Weights of a small mixture-of-experts language model, trained from scratch on English Wikipedia.
Training: a variant of Muon for the experts, 6609 steps.
Below are experts of layer 9 (counted from 0) of a mixture-of-experts language model. Rows are named router (the router's row for the expert), down (a neuron's output weights, with its number) and show model dimensions 0-191. Each number is 500 + 25 x the weight over its row's rms, rounded and kept within 0 to 999. Numbers have three digits each.
After each expert's rows: a language model's description of what the expert responds to; "raises" lists some tokens whose logits its average output raises strongly, later layers aside. This comes from a sample of Wikipedia text that the model never trained on.

# expert 9
router:532502462503528473514435501517460490485513476460485493519501513521505477529453514535486519516537493474542508565554481536496480532496497478537470511493510496502501453498470498466496478501495525505495523488506526521511520496500474494471452472494530472543530508474470515529486509503515530461498523525465560524514490480512479491516544477542505487513520515515502493501477506466535527541534510502509476539537530539521486526481489469490515484490495447472489550471484542491482544506501457519496517516501525506501486511455474489491482495459482498507484513468505559447507490494480458500
down1:500470521500524483477495523484517482498452467496557458552480510505513487482509501511514475488505530493489512517510494498475488498459515486485515468483500505500474524537506521493504520508501482484485487457509522493496475504480470503483530508495483510474507503523462577556507506505516523530500508450497509537514494530493524414523558505525513514473490488509484494498502499549533513480490545517529480545544506508513499466485483469533529473505425490501528529543485555467497478565514500452491530516524540518522505484508481539538483510505520489493502458509476464504494506521470492488
down2:487517507507514524448507503491444479521473505518492515481508522506488492475554561497483526444498471490516543538497537486484489536518512433520509498508537515471517488509448478481475469494466507479527495490462524488468491545501506539491486499519513516498478531528504523513497535510473502493480510491544489492478494518479497480496498493489516479457477468514515533535506505476478539520489507513500499487461473472498518535496538482476550501546503523473507498534522497505468460489502455533460549470495457529474443482540475486476520493512518500461531525481473487533493534479471520455
down3:504537529527508501474469486497532513518456463508525555504471464483516474498526504517453513523496514526411469434535507513570528506514499474493490454514533526544493501467484497518510527469461470514491510461447500479520510458531486502491493520495520499542493478502481512503491511481502471473476516488532519497572519478500509516500490487510499464525511489511500535505503503448479524468499492506474469487530523482469481486503501516495449537461513499506483478501463505489489496484553487466522512545469520520508499490482484515508504486513516497527535503534487547501485497493453483478
Table and section headers. Column headers and heading words in Wikipedia tables and sections, such as Party, Candidate, Votes, Apps, plus table pipes.
raises: "ie,", "ed", "ias", "a", "His", "e,"

# expert 8
router:470511483533484508498492482518491490494521520511540528499466478541542526548534527534477504468483547499540525474480517518465492513516540469504469494505535516522493534540544521510472523527477534492449543477477560487475492527494495469525471518509529525490461522513452524527519524467507506531502497508480428483525487468517475506477467519525487494512518491500506532493527505529488471523535470512471466479527469506509512527494516515494501519507490512486501501507442489467503471502503524546482473514542477526524465463501515500481537501478496482524502511486523546510504501516522543442
down0:470462461455490541537507487478504492482543490485473476501529508461479483508483471462501567513494475506473470494467543498504453480527464535486488507471465461467494472471476485499495504534474495510506494477541538483487485504512519496514499514483480517435533493475527461518442508514474506488462499492495486517488469537516509506559491476528510480470519534501540488465532493515501551479514530465494498495481524508467493550484520525483507504503520497481497527447491514474486543546492544507450511489510492502509489495499539502484493509518470475530535464506506499480499554480503484464
down1:494522533510492486498491503456537466476565509491490466527537488484473472511493487489513487494525511507483510527490556498508476470492528516518495480537500484481552516526478468473507474498527462507466481497495494487482504522536486463521475512525521467494537506476481523501504463504522457443530468510463503490475517481518505532507490431487519462501461496498506524528529512506511516503458525516480528518506477504503463515495526494519496526484487434527458501547498479453538487509515536528483507502515493465500520543483513503497510511563521482502521565493513514494454427515486489486
down2:470520476477480524515511527512490474494503461489478486486496535459488475482479520463492558453540458538480445519516454441527478489474522488471467501469532528495528427485526475507454512483519490528535490506541488521510492536518520482496536495543526500520475496511519479482505519501515495474468475517475528497518456501495492481497533492512514518514516541493504524519535507513530462478499495504485497504494472507500474473467488481540506496499469515515512516472486498486473541486479502484480479481476489495508528526490489531520497519474480583507466567455474473478491478516496490544
Closing parentheses. Closing brackets and the digit pieces fused with them, ending year ranges, seasons and chemical names, such as 1943), season), );.
raises: "\n", " ;", " (with", ";", " and", "ley."

# expert 51
router:492515527462501520510517494492508489524488525487481492480519549474485512532467503484468467455450452451505494519440482441507512477537519480548480482497504513457515560545513493468472486551483491537536520524503503521517540413507526505524478503469519494507517466499491513492537486480513467487491501479477496488469466525491501525469463483514478517513521466518508479513536510478497477478537507541490527489491494491503502492499510476476480505492429493523517522479535458501486510522523519475484503490484507546517521506464549511517495498504495481549512511495542498531533479469488491485
down1:466588474443488453503493500490489513525443503522466481446520462466509464504542515548523502470448504474508498487548523505533514513495518461529541504521504473482467561504512470488484497509485520509483508492469463552501508489496482486543493485497528463478510484547477510515470518555502502498502499495570517481480523505461487499514525516517517520493499474501522491454499491505477454495487510467512499498460490457482505502500491471509470462505477489495534495498493484484501473500509509464490522466496467487534519483507514489522492513480499483503484461446515472493512471459503475481
down2:491509480533487519488442500460466504504474545467538458482559528483479501446476525516505516508450447477513550476487491513473506483486499488514512488507489552511477483502493523488497507483470507536480507503491507521529448483503521525552511530451501420492528506511510497498476479463455494459500487472500511491491489453528538513466469499480487482490505493500482469514509482460473485495467513521522494490456485491490494505520473462498517508489526524526491509511507522543543499480490482500510471477521479460494515484446536508517520522473502536532498513426524501474476519491477488509
down3:450487468479496501465521501494555539496468476462484565525497512496492522516470484500537463505486498525512507507476490521514476490516490485495536501492546509499475493506493508501525466473534540491523483550518519494494534551536485492496472526517470490468507494522498497509528462464502482499502522503515494466504454481496472502470481554518499469502505529539493544475493483494469515494505551498493466528474487526513463474509512534535482598453479507481485495490557514524480484507480513477548499533518507492552511489517519470497463496523499498499554515480539498518512491518534478499
Mid-word name syllables. Middle syllable pieces inside proper names of places and people, such as am in Stamford and em in Bournemouth.
raises: "se", "ese", "ia", "ian", "y", "ias"

# expert 62
router:544503497524505504539529508475512504515521529471506513488493504462511509498490491533494519470489473457513492505499519499528510492481484475514514473515471501530477496493533507502543466480484511562466488487509463534481484525432509455464512519521499529483476498500505456491488507512499519472476454538521526506470489532482517520522475534519477467478499500491480507513533498513500494461520513509555480502512468462472496462481478481547498529460533503477499530508441460540453473510487461476468512421507492507504480497534482490449497569486537494528529509513527493517490517544528502504
down0:506526437526476466490488524487553499504476535494530500574478485444527475554497472511503504517505517500496515537494528493518497520478521519549548503456518445524535455504544508512467518528462532529485488518500520498495506532538509525528537478511489509505474507532484500528477488525538485520459500488468498458482514517555508498499491566517501504476479507488529527506517479485518508478501505528514478497471519526476458469496497477500541516506471500504526480491509503548526514530446483474508526512511495491500493484480519458525500510483509518492486520500482460553478549510480515504
down1:529480534523504506462487512513526489519494544474544483470500497456511496476536502467464487574522503484515538469514502502513507480542519493501500499474488523505468505509488504525510496499531511479483481533518486521542514540545440474506529479516478500517489447515522511480470518528502498503497501457512475493486515527494485478457478543509439488503523499465484489499464458465525493485486492466503554517508508507514480513512530504519523482460436464508516473474499493548498472527478514486484487483548559523489489507545520477492512514510539453491486472515491550508515458500469470484
down2:461485501480540602521484490514496487506489497461518478535536500510567536494510523462494499504484462506505526465520487494497513500500514547434488529492517480500491518495491536522538461545460507475492530529482513459512530521512477456476544529442522554479536529498453483510445469500537490545498495490526536485494534478500480496485491497516534505499502469510527529502484497483491480531484499484517524495504507513517532517523519486495527511471500521480508532517510478491481486504495511490536473521473506513520510489498525492511478532521493467522446461463514472490484503543507495504
Table cell fillers. Blank, No, Yes, N/A or dash values inside table cells, mostly in election tables, plus mid-word pieces in plant and insect names.
raises: "caster", "ership", "shire", "ublican", "/sq", "cast"

# expert 31
router:481512510514535507518516484519503521511480478511502471501489484509485488503503514479442493479479525490518545527540493491508490525501474511464490511532508484462505515452516503506540497488480550491485532502492561481517491424484522494497509485539528455520505477496470485495541498478493474520465475489468525495504519478502475516507491481491461492539521513461522542548505539484495523499490552483508481505444498521459518528508537538521485462505518451519491487507517464512483512488513546499527454506460475507490525522501505546516463521475529533456507487530502466507462538541527447519
down0:497514500495513570455488458530489529485548503534512510500459501449472492486516525476548543483556477517503515514503528493482464500460504529468557543491496496489469509543477499497501532495491484537517518549532542520523512480520477524488507507463512512523480494500550536517499461537528507463479500462517515501431532492480479514502511497488520476519515506494525527529496461478516522517491493519512489487465487474480536473538484491540503476555510475501496538495480512500479488521493459503500540502491494465508515541482493497486518494525507494450496529500468528491516530510505444480
down1:509531492481501535527511485481527518472513522489475526493498473516473492500505466520507502501502534506465489485531565520506492505504496502516479531548524518538475491507502513509452466495521489494492473465518496499544511514462541522476483522466463479514499492504490538470555515454487489504509463509485489508520560525524497473508481545488496515517465431479495489533481469535480507486491477507557544470509497472471473491468529492486500517514465483459495480498529493487497514533564535501507546504512515494535425497482479499506521492548494517502477558506518530502472487522469497540
down2:510491497511510455508466530443485513510473487531465461485505472465471482507527514506496539527453476491517513525481525509533491453489480459547494492488506486507494524486507525483525486496514483515465497511482521537516526481490483471491477515515524496541539456488538513509566461482485519493487515496455498507562507541539498499532490547486525539516518484533505534474536511542479510522486569486460481517535483515481500494493529501507513494530490510478513515536507492437502533516481490489473476529537492448517525499512491515519522507502503480503492493466527542467465488471481462473
Phrasal particles and action nouns. Particles and action words after verbs or articles, such as end, on, up, out, due, support, coming to an end.
raises: "ings", " by", "ed,", " date:", "ing", "ed:"

# expert 59
router:497524544493486531501541501523468494495500478507500449522541494518509517494483488550494537490464530493490462502508484483500508492506505495524479477503513521445501510502532483533506502538485503462511488521475497472511527462460480514553529482458506504516529522488491492511475514479510521495498489508518529466481530480496468517489486479536508461506519513466497526488510518523526469474540485538441484501485481515484531504498503549527526535498479472448538478512471520452473470503507536513462568452537523477516450444520472491459512478540498501485482481453507528473529478463502502502
down0:531477530482468472496490489515512519529490542511487524419545510474498532537519514501519490494447486494516491515476503491496489525488540490494494511482468486506506522462497516510489486504487495513485479494525484519524506493480511513530498490523517498497472500475460504505515509489529524488491464526525488514493493485474467476501499489505453520498513519476500511511512530488530467529428502468488499480507512447531483492473450517492483475498528469520522527499504531537580486429505502516542472454489448529482495537508508447547481527510454536522500508443521490487474450525492467503
down1:479520503494491456517467493520529494444506502488470541519499492533498509491509501498493479519559528487497526450465502533547532518473512484475480491526527482423492496530560496484512518517513486489476489510505576493510490480474486511521499468495506490516533514456493512551538492444490453500500533492491468526485501492495503531509535519516473468514514523501554502521493497484509520493485498519477530472457516505540477489491508495516479527538516492485428529477515502473500475470514451530511532504501473504474508497500490520547512538471497505520525528482487445527500502458496474482
down2:510484480523489543569505481513497562493444450499524528505498513513503492504520518480487464509488469508500543489496463488508494513458475513482485508489459506491492487523512491533497531535519478481512503522510551467513499513449474487478471535477518476493528517481558492512520453487514498497516508503472467505521533504503488431528561513567489540528501490513540482500509469542505510491518473542490497517531484484501496532486502443488514538508497482514471509495476519521491545469478563471522499507507530503526482498459467490502497538513495520459509490465498502524504517489457495481
Sentence-ending periods. Sentence-final periods, often fused with word endings like s. or ation., plus wiki section heading markers like === and ==.
raises: " There", " It", "\n", " Many", " Also", " Some"

# expert 57
router:517498543490514519497495517473493496529513478520504543509513492464537507499477496535520530488535487488558527484474526478478490509467506507515494471527460558473463512518497452483479497531516448504503530543470490538536510432484505506511519536525505500507507542490531517518541508526482542498524494501522505542509533443506491480519467508446528491500487539525543500478532455525508493531542505478520514507481487519475489460522528539441483525521514474518537466526475504507470528500489496528511508516515470532510475543467497517505469501473494500496530481511463524483484504531514514481
down1:504513529509495513422500440507543511516473488487523500526502497495478465524511543488436511516521473503497502474498482524484511449491524511504500538526531464506532506501508514559530507497526507538513504501488507455481492499485546534495491526535498511480509493508488510486521499507460536470491468457481501514486498473522522534523478518557509491465492453503503499493520521496475503536502474473527444507480550514469462471467493483429524508502533521528541482511496506492498541502509501485544507535519443495501457514552492475524461512517496470479469485504491520468482487509506524502
down2:487478511502467539466513504445536463529455537473482491522523506507530486469501492488472475484473508508508523500497537531491505524506498499513492502457485523472486492476470481480489524487516485453479490455528527499510470533487479522533454495456503511486493572460482494450499496495530535514518431501496481498527516500489530551527514520529500492505498492519541527522494492504527507511482466499483474472516458467481481513498453523468524512529489516491456446498495521495517425493520486497495504512550455511519478487495533482490495534525481471510508515501458457544498527488498478473
down3:457528521544541511502500482514530470523516461531491491493521553507483482481474482567521504520515541485486470465491529512498537445533482484503482501544484485481498494511467475515503474498458465508491514524539514546490489469511506481502492511500514520501505509471510517501521505522493504496529489517512417500522494436471512520456522503512500504526471454522517461538476468467496503526472525518496494487513513510481476492473488481495505503537440482442510528512485482550545451482522502476497447498538509486481499482495485478498435504531494524508496502535539475507478496509493506489
Titles and table cells. Leadership titles like President, Governor, Mayor, plus table pipes and mid-name pieces in sports rosters and results tables.
raises: "ate,", "ed", "ate.", "ership", "hood", "s,"

# expert 1
router:538478523510539522511549541512504544493519464495485510515531537498450501474449468502452496493510490540478478494558548482469522489515530479481484450489487524526477500524489502517487539468518486503494489535494501508503482504476485502520535461502497483478498499524473508522470517476502494492441496491509487503506490504461518486550479473490504486508509479516474482515460499471517528486490495488538487470492505454506502519475475503487450474527539530489512489471539501499514465524523554508484498543504436492467477533491548480494441535495531486460539521511508501496502461456536494489
down0:505516521457492504498479511532485495504498502515458487523474520505488494452470472527507512511505479492475497555506501470474496475542493494507457483489525492493540475480514529525475497508513483505538466520484487477499499451521520491488478478552507502513517466471420528542471480488477541536473487514503508518449510482491473481492492483471523508466484482468498527505480508477504530475461506530480490523442457495532502484462462520497518471498565520504475445491518496469565500499535499511488543457501495527470520500512485460490478500516468472499521523491466559489487505484501463530
down1:528563530489531494488511448470499509531466484491481502513497500484516500495508506506526464483503516523484488437485508489537478465575513516493489460477526502467475507542492491485496466494560506473480463500558513515501475469478493479539500490495469489541500464475462519475473514479546510479436510477513456472450510480504518472509527492468524522496471494499505521509505498508458484469518487484479464492504450516500505491497475490520467519542511533500512507486543469503508491534517505488458527522476502504501500489455548522466502521484510506494442518539516502547491469499492482523
down2:501518521511500518485514518506534496490463506508544501499538507474477512488519513492489472537469492503485467510453543507523482475466508508536490532487501479536494477524512548469466475497496502492475507532471464537504484457553509521487486499493491478463531494488484496492511475524566501425486512507512487470481505531477462521466507475468507515513500540514532500512512501506471507523529466479549523451549460487457519533528520528520543487491491463443484507508530456504504469493458534516454512489450515493512517510477500526516544493497527512533537478483486498465480511535507518506
Action words in narrative. Verbs, nouns and pieces inside narrative prose about people acting, often after to or was, such as there, attack, himself, help, react.
raises: "aken", "ed.", "ed:", "ed,", "aked", "eds"

# expert 21
router:535492479517478533523494551470530498535475524490478505471526502515504464466526488487492529492518539473513459497476543503482564517499520513527509470487455519516449511527509499513515479511557485487459523446514482490512489485501502499494505468412494546446480531496517521490493529523474448472525520525514496480546515515490466493483478517521461529499517510528500479488501462526483518507462478477507519492501494491506508487551498490474524479520534496501518536479538525531524466539499516496486509527491526498519507495515529505491482489529543518530489452481453499475509505484458533492
down0:454530516519484489539531520495515490501538489482499500463505514510497459521524508531514484497509462478447496513489517490494493484505508501527466541513475492507545484554528522478489540526464516499500467502469503486453517536462478494472445494431487494516475496498485487517481498479494524488493498506496513476510473484518538485494487502487545522487482529548515493519489494551506538461494486521526511506513535536501468470514518538493508499471508568507504493526457485523490506532515476548523511513541466517512460512552492469468487462473506437508480465477494492476494546515494555483
down1:500569472519475461511472481523468502513519437514514491497477513514540521479501477509458518476537530529503496484476500486494516500507497468464507496519469491511518481488484481513476467510474472474533535543522535470469517493524506502522481531529508471464462522515502512504541504522493523531554473539495495505465509478535452474516534471536486482481521542516483495519572474482508521516514510499488491462446515508503500522500551494467500538486505509501516514515486476470545504480503523483534464528493473506464474520475501524500511547453510483449482515522515483509516473517505448477
down2:495505496490492439513489549498518485534476468496530511545505507521504536442513489528504494453510493478510496495483530532503496499512458504469482482464493545462463436501463475465506541527478491477514485518500492506509507533513493509483538462485542508445506507498475576496460533476504499493503478525458498462516485445459536496518471516525543519466483467502515486499485535513503510496568535513500485498517487516493486457488457502475519522468521488518485508476483500469546498488468502495512517476490535500482533502501535474478454487466492487504532506513523471493504492465498525500
Personal surname pieces. Opening pieces of people's names, especially surnames in sports and film lists, such as Ol, Hern, Rah, Bus.
raises: "bon", "ality", "inal", "age,", "aging", "ages,"

# expert 11
router:517554478515500522468515511531494457481480475464503548492472473491512490517507500494509495518520553540512493462486487457488461467472542480516538451502490484504485492470530470516475484508513473534482487482462488527527514501471503523464469517467491512433511497477481499548466491475513498512489490495498514505526490486558494511498473494505457489457516474468533483488493466466468440536530497494490467521538533528488512499500447531480539531520490516504502501502451496476466526466457499504510526522511487492491520522476511503520542446502490479523541480473524504470492527487497483538
down1:476500498457467491503462489517505487480489492543489519477529443492525477532508556477479570505518479507503519515471536494498478494481519487479527528553491539495548495504503491512503531509510502485473473509530532494487464484550480514531559491468508482476479493549510538506491515545504489524483501511515507483507505455493492523491542469472506503509452530492498471519508481510465506499522502509513523489508494540502441493506505468514500475499493509486535507505574490514486533530480537527515476493492539507523531490507491481504496535497519475476525551498488471553481522521441544546
down2:486509531497544460478460437489486509559447500512508463539495535499523484492488511510476487499516522483493471509546452496471506507487484516487499510501477488514506479536511502501475497533506493510504480517501544457487492517481456483525521494461500462520473528521505513486481503484491521519494513464515457497516544487501548473475514514522538496522481544558522510506515509516548512492506516496451463508435468489518513546508515514481505488493494475548490500513534524467514504487523508496481518511460531538494445524528486508503478520477481522461517481540494491493522485493478588518
down3:508497472501519556522497473530485510552504526502559498515509451547510489517470499492503515514467441521500474496505484507461506496515464467515488520499509495527506524541470534515477533520511514501482515519510528500480506529525484455509543536481505503518477488474486499511491502520455517505511531490524463473551511495502482479474464511501503490482485527501470484485492480480469530491522522526463469523464483484506496559505522501549516523503545503433515500471543500520491437558473525501517511487487516483528474473482499498512507504527503489524460447477455472505521491449491552494
Table cell separators. Pipe separators between cells in wiki tables of sports statistics, results, coordinates and headers, often after numbers or dashes like 0, —.
raises: " ", "oming", "):", "ism.", "eding", "ations:"

# expert 35
router:486488510487525505496444515526456500515523487486470498548459494515464493475476527515503433486509517541479535488515468539490504468500525568451522489449512513470481487495499505507527506522492453487514489502520515472488492495501493496508529493517482468538549492506481486509486473477481441482530530527523506512508480502518479520476531488490518559490446502474480533468508493514500543518488465486444508504474538487453486501500506564510529522491510496480536530501465536520450493505535486471522501492538494488476488526520499489494541531492541511487487477485525498486480503480542477530
down0:503493481509490543512487495525501483513480558478516470532505499542496537515538507514527528478483537521496535457524467493478473470541526532495519502488525498491461502553514495491550515531477522437490488470486491474504483516468519519491487527508498484434489506528494466482534498522524465525470531497492502484496500518512469533502481497443510451468516444492507488475492521474489539471507518500518488525513494519491488487533510525527507499504468492477491455471479518512499490512513477535501498458481522449511512545478530518525487517442518463467514543508505571502483478528484535493
down1:480507516471477525506484481498493522543491511480488481543536501463501494506515521515477521478467505515518514509453501501480540491496531518516492490517510501509494502506540518496511473500540524514507520557515545515515444543423509465495532457469520476519488518491488515483504501485508464474511526517506494485517474535506528518486456532494475535490503534513482528482536493496536503489495503502450538531483483473486507486497525470527581522480518511477519488511499534486509484532467511534464507493524512518516447467482487482514507570507537559505473490507530504544500508491555477541
down2:513525516525522513486500521540494511461486524487473551450510487521540522474544548495525443525469532553528497483512549566506479499506504532449519538494529505526445529534481514523512496490470489530485433482499485489509518492489500499490506491516480510505489533502499485509498490501497467481533507471501522518508471486472525497485499507519439491493515471523535469511493508495539497540476538510450522527525502466464519490517467519521504508504501485521525526519467512516481482529487467428493502469501500505531485544506501504526494546542501538540490525493529528519479490499495506476
Linking prepositions. Prepositions linking noun phrases, mostly of, also for, with, from, by, between, among, as in ages of, part of.
raises: " its", " their", " the", " his", " these", " some"

# expert 39
router:458523515516520510503517487516532513495480485486557513459549500466545496468514507472517515482517509484491564513445473495500522493454508508516509555502495479497509507496474538488525517508514462481493491484495531481510483495523452505533534495492519518513467469486501499521476532529502531541514520536508504542523568511511504532513499504496518476480480496475491531447505518497520535480517481452481507558485502505498468496567507513514515499537512532523511519517466490491458447493489463473540488492471515504532512461481495494503495534478534529508463545477458471452496500480483492509
down0:515491468522507504461470475491521531484482477482544469403487501493519468450478556462469532511486493493490501512492492501483497529484531496497495480499506482522504439493497532476491487529540526484492500534505536472454524498506485505477503455539472524482488488516528477523495497473510517526512485496538524498500499518516539513507525527505529527487502522511513517508534474495477556500534455466497503540519532483519491513510559485483552487469480483464479526517546546475511503509467552503478504538475504519523542524502477517487508475500469523475502485529521508549496532500468496502
down1:535506449480521494494507521490483499514512497479519495540505513525473506518479480518478502515531525466537493496525513478551512465493524519498505469537474478497511511462519499532509458501469532511511487445507557509464540486503543497542551494484491460529509493547540502515473514486481530492468500479481468482495446506488546468481549457504515478487504499478497457498540492505482491502465525477514529475495450466449497517472481472534493503427479496495514504485482518477493491528545518490486494496495508476509531523486503448488528496508492507542502463447519500508539488528525531493
down2:502513535520516495470531496462479544478533514526544521467494549469477484524541513509467492459558469495485536485480478469490516453455527477498488536471518454529545532509509464493507488475493548507528529492486462495499473497484534485531485449473519489478536472487485487466497526530466460503518501480458505549484542474522512480482510515470469509481502529471503500481550513506473470487444520519483515509519513485497491475494481517491531483511516473491486505495477510518465536488519463491512487457473496492422499515486470509530498535522496505505508496506455495524510490494530500502
Infobox list markers. Line-start dashes and newlines in infobox and list entries, plus field labels like Phylum:, Born:, Genus:, ==See.
raises: "Studio", "General", "Scientific", "Over", "Personal", "="

# expert 28
router:500492502507517503522465527505558551474483539505509555516432491458504478527511493540513518517502475477518523489501548473501444510488512546516508467525460521555488539524491463508503499470500466532472517504474515523511475522451484472512521499491523515514494548498533530457494511515467503515469489484502477494517498484495482519532524523504497515514503497501538483503465522503523497508496514492533567495461492472515532500465477510503475484513436509497553491479539484454487519484523488513505516508461473504497472499531503526506547516522479561514523516485498501479530460506466515481
down1:505502495527445474540511503503481480495489508505491513509534524519510471515476487491490489528485505529463503486499482490508512518508510508502570473524467492467487471495486485531508518521478517473518490509478533509506494516482482469478522463506512516452490483506493450445560526470511524512518519519533438479505493493509493457464506471501490500520481531515533499514498497458452503491502505488457566557562474493507469530502559525496499496524499460504502516529474476470515504553483516504547480486519494486497524547489492520489486478496456499486545460493549462462480492478494509460
down2:470472534546495484475487507524522512466513467463513500515522516522518531508541501483505488483466501465489491491534490495533516497507496488490522471500523471476507481473561491479464510492505510527530465495483489539524456506510523547478528484453557489509538437514480483511540474510460485498539493527475508459512499515469533487512467473500501498518472536501438471489496449530482454445513482514485467510482480505452532525461506545477498484481497504507523468466479486498494490490538449511494512516504491508462479476471489525484479496506516538499476469473514495504484484514514547457
down3:483493469479467505541507508451505540560509466517474510531472553497517497459494499510468523520483528459538481549511511519482496470494531520541542525510464505494525521516525541493456491537505515493527513488497523490515480471476521502510532495529513498515450451475507563542519477477482509490484468497508506485512464516517478496458490505512473524504475497493502491501534538502496510544477466549506560501530512500495553455474497494519535504519540456466504492531545498498503480512473471491488485494492516508478479502528474481490483501457484513489470479491527483492475519471455534476
Foreign name syllables. Mid-word syllables of non-English names and three-letter country codes in sports tables, such as an, ak, ay, CZE, JPN.
raises: "andy", "uel", "aged", "el.", " wa", "ool"

# expert 43
router:445469452461494499478447527503507511535532444467524536480521510526513514506534495461516459542477503493532553495496514518511494511495433483542500493488446504497471499467464488502453477483452500491498487479471478498489527516518528487477505480474471539516469496504486476474478491537523480510539484490538514498516486494515546488543462488495489489504537519549486513493542513485495474502506499540513468524455501511493508496498471522490493493492471524465497515495508530498534510471506486490522456490491521514519472529460457479471472507536513483535529492504442482517501518538538484515
down8:528556496556501511534488459507460445523482509488487495513517498454494510538498529504482497504485504532524420510488520469506459521499520512489498473484526454487540532496504502480473519506500499507531540469488505469488507502492515484502519514495513500469514540487477498550501510496494509496465497481500488542481501499496481515525462484504456518496527454465468496550489495499494543519476485461517506501479442522450460475474506476519535454511534491475495479536496496493449508506549542496525497542480531521496520496487506497512473497508468478517502534466549479497459516509457543521
down9:460495439501488494510506492493479491489506489496528522518513507519509561518496498491443459550476510455532505482521526485495505530498468473515522511497517537539474508504493511495448490550523538498484497568491478487495521496497530472537488449471509513494491511481505498494479519477533507541457480540514501500502500491547464458480482480493454529488475441489519493539481508513431486485479517471519477491500500440515474535510531544522502513476532519472480519498507523534539498524505503508484482496516526512472498535541462500476523490514529496486484510463484451499509503488527471466
down10:509517509536505490543514535483489478504459514482498473527526460496472501510512518498474493489509493560511522506472515545507503471455495467514508544477533492518488496513456524510486548511534480502479508539501489499521538542467484499504505505504523485544518498468553529493505502488486484505455529541496544482453495570539468483518476495498518506503525497489480509505487488508492488518456530493529473469523516506493518480524515493467472513465599476492494478487523528491494503471475503543475534527446519482485534502500525503528495504506528534523472488506500501499496477494495579528
Digits in years and scores. Number pieces in year ranges, life dates and tables or scores, such as 1821–1889, 108–77, (1982).
raises: " issue", "–4", "–9", ".0", "–1"

# expert 18
router:496494514551523485506473508481497498500455499492486497508527484490490551509484482475523483500501501530525528473509459508501491544476482501543501479467469491441548474467503498482473510486517516518474541531486511523505505496495506508507494491471516476560482520483524473542513530492518525511486513521491487536483486489528449480487464535429481498540498524502503471522543485483492504520481514515527494463499504513512504540535528471445485500512486489537493530512564516481503478529492410482510487483461506507553483493495534486471482462469470526553468490523497515474526487468511492493
down0:490511499503510508510511530522501495505511505518498530517481532472526528498532473459497512520485502462455480505510508546487490541469505481534538538518510496524504419478508504472487467485531556501496522490487551468483487532516488538492527468507508511506495539492527459491512524538451476499509477502501527506521438484476483479506486512503503488503499523554494484509512505546458491469488456508489523459509499493486517488490508526499511516482509561493527488478485479512491521484497513477513459551466537456476522524537497493522537468483536473476468526464491511488450435512458483521
down1:489494539513532497498516506516509497494527518518506463536456521497504461551522515505497495499558434473489524487472514532488483468446539474484501481493463516526481496445507529488506469501485491519502480543515524494486483517493484522551548539529461528484506504529477529502463515503465483517494519501498496508470507539477433476501516523547513511488485496510515469507494482533491529505510507473533527508492497468498500446495507469497505440505454467500501504557494544447486521520480493454497477475484478453535504521530532496501492485515498494530502533491524485466532518466514510489
down2:516541473442500508501495465529496507543510495469487509498491506482531460506508479485498522488548509500499522450455528482455503511467478528484519488474517482539500524450514521469501499478516503508427537535502501473496526481506476490486574488522515491501478492471517500511529484486476511461496483505520430500509562477493496510486502484449515481467484490481492492441505491517521527498521488484471507516471480483500514502509503563504471508511454481493533518525506504506473471502535509474471504536478517511471514455479510477511485485487476473529535510538511523519505446514489568504
Infobox coordinates, taxonomy. Coordinate second marks (″N, ″W), infobox field labels like Clade: or Density:, the after in, and word pieces such as l in Arlington.
raises: "here", " /", "akers"

# expert 2
router:483528465525515544488522476531507512465514467478512488483553528506491502489483547507497518506497479475561499503496518502510490487512466522476462505479502532459482509501522498512508479505533521509475485511487451491567525492537472522482500507517488477517485529496527518521479511514441471482529506487489499471484517542474495512505514480554498449524521459466506539512516515483460496511488509493488483517450503538516522496487474457507507475503518484494440467452522508507480506506507510482530471523513515551498560532500512525469437546480510471446498459507522490504509483539461490497
down0:505508490520575468529512493478508523505512492437516485494551511500515484486476554520500514428513503526535514487497512474482495526488504501503474477479505482530534501476495497502452497499522463526506475500517496504531510511533524484504490539466519477545519502501454484474531536503511474528532519501498547405519533519503498511507523537470501487469455541512490469540475502526504534506492518489489472506485532533522511509517500493506447511487552520458501522514460481504483502465459483516491519507480471537526492500507532505512486546489526475478519502460500490495494522470478457490
down1:527465492544497512499547453520508488519518535486517526493532523512552480527478469529495491504473561500473466519464469486468504456485466543480533507487468470473498502497480526492537475534485510473514558480469492524488477459507490490514517489503497497535495463497506505476440482524479461458512471448536511502518523524512497466486473491494481506456492510456501528504534540436492472503478546515515507502476504487531525511458497481528536491493551492512507521504456499519475498515488453481507452505527531470481512515498499502514504483493517473505477482509444515486522494492477489476
down2:499517451489529497462477481528492486516506491504511467514484553503509501522502447500536515511493463462450529473531534522519483500520500494519451490495544480516523458472502514478516494543514519500503514519463485470522505483548526539527548498503498476517503511528529484475516496511541472524516476491532521531529509492536533453513509461463469546488492500461557550492487502532501507494503529472475483536517506512502556477503478527527517517525522485501472482532522492492456502515540517540514475491559474445524507531502492521496544484519481522493523485502507500510459476507473504511
Academic and legal nouns. Nouns for roles, studies and laws after an article or verb, such as professor, research, Act, lecturer, investigation.
raises: "ed,", "ed.", "s,", "s."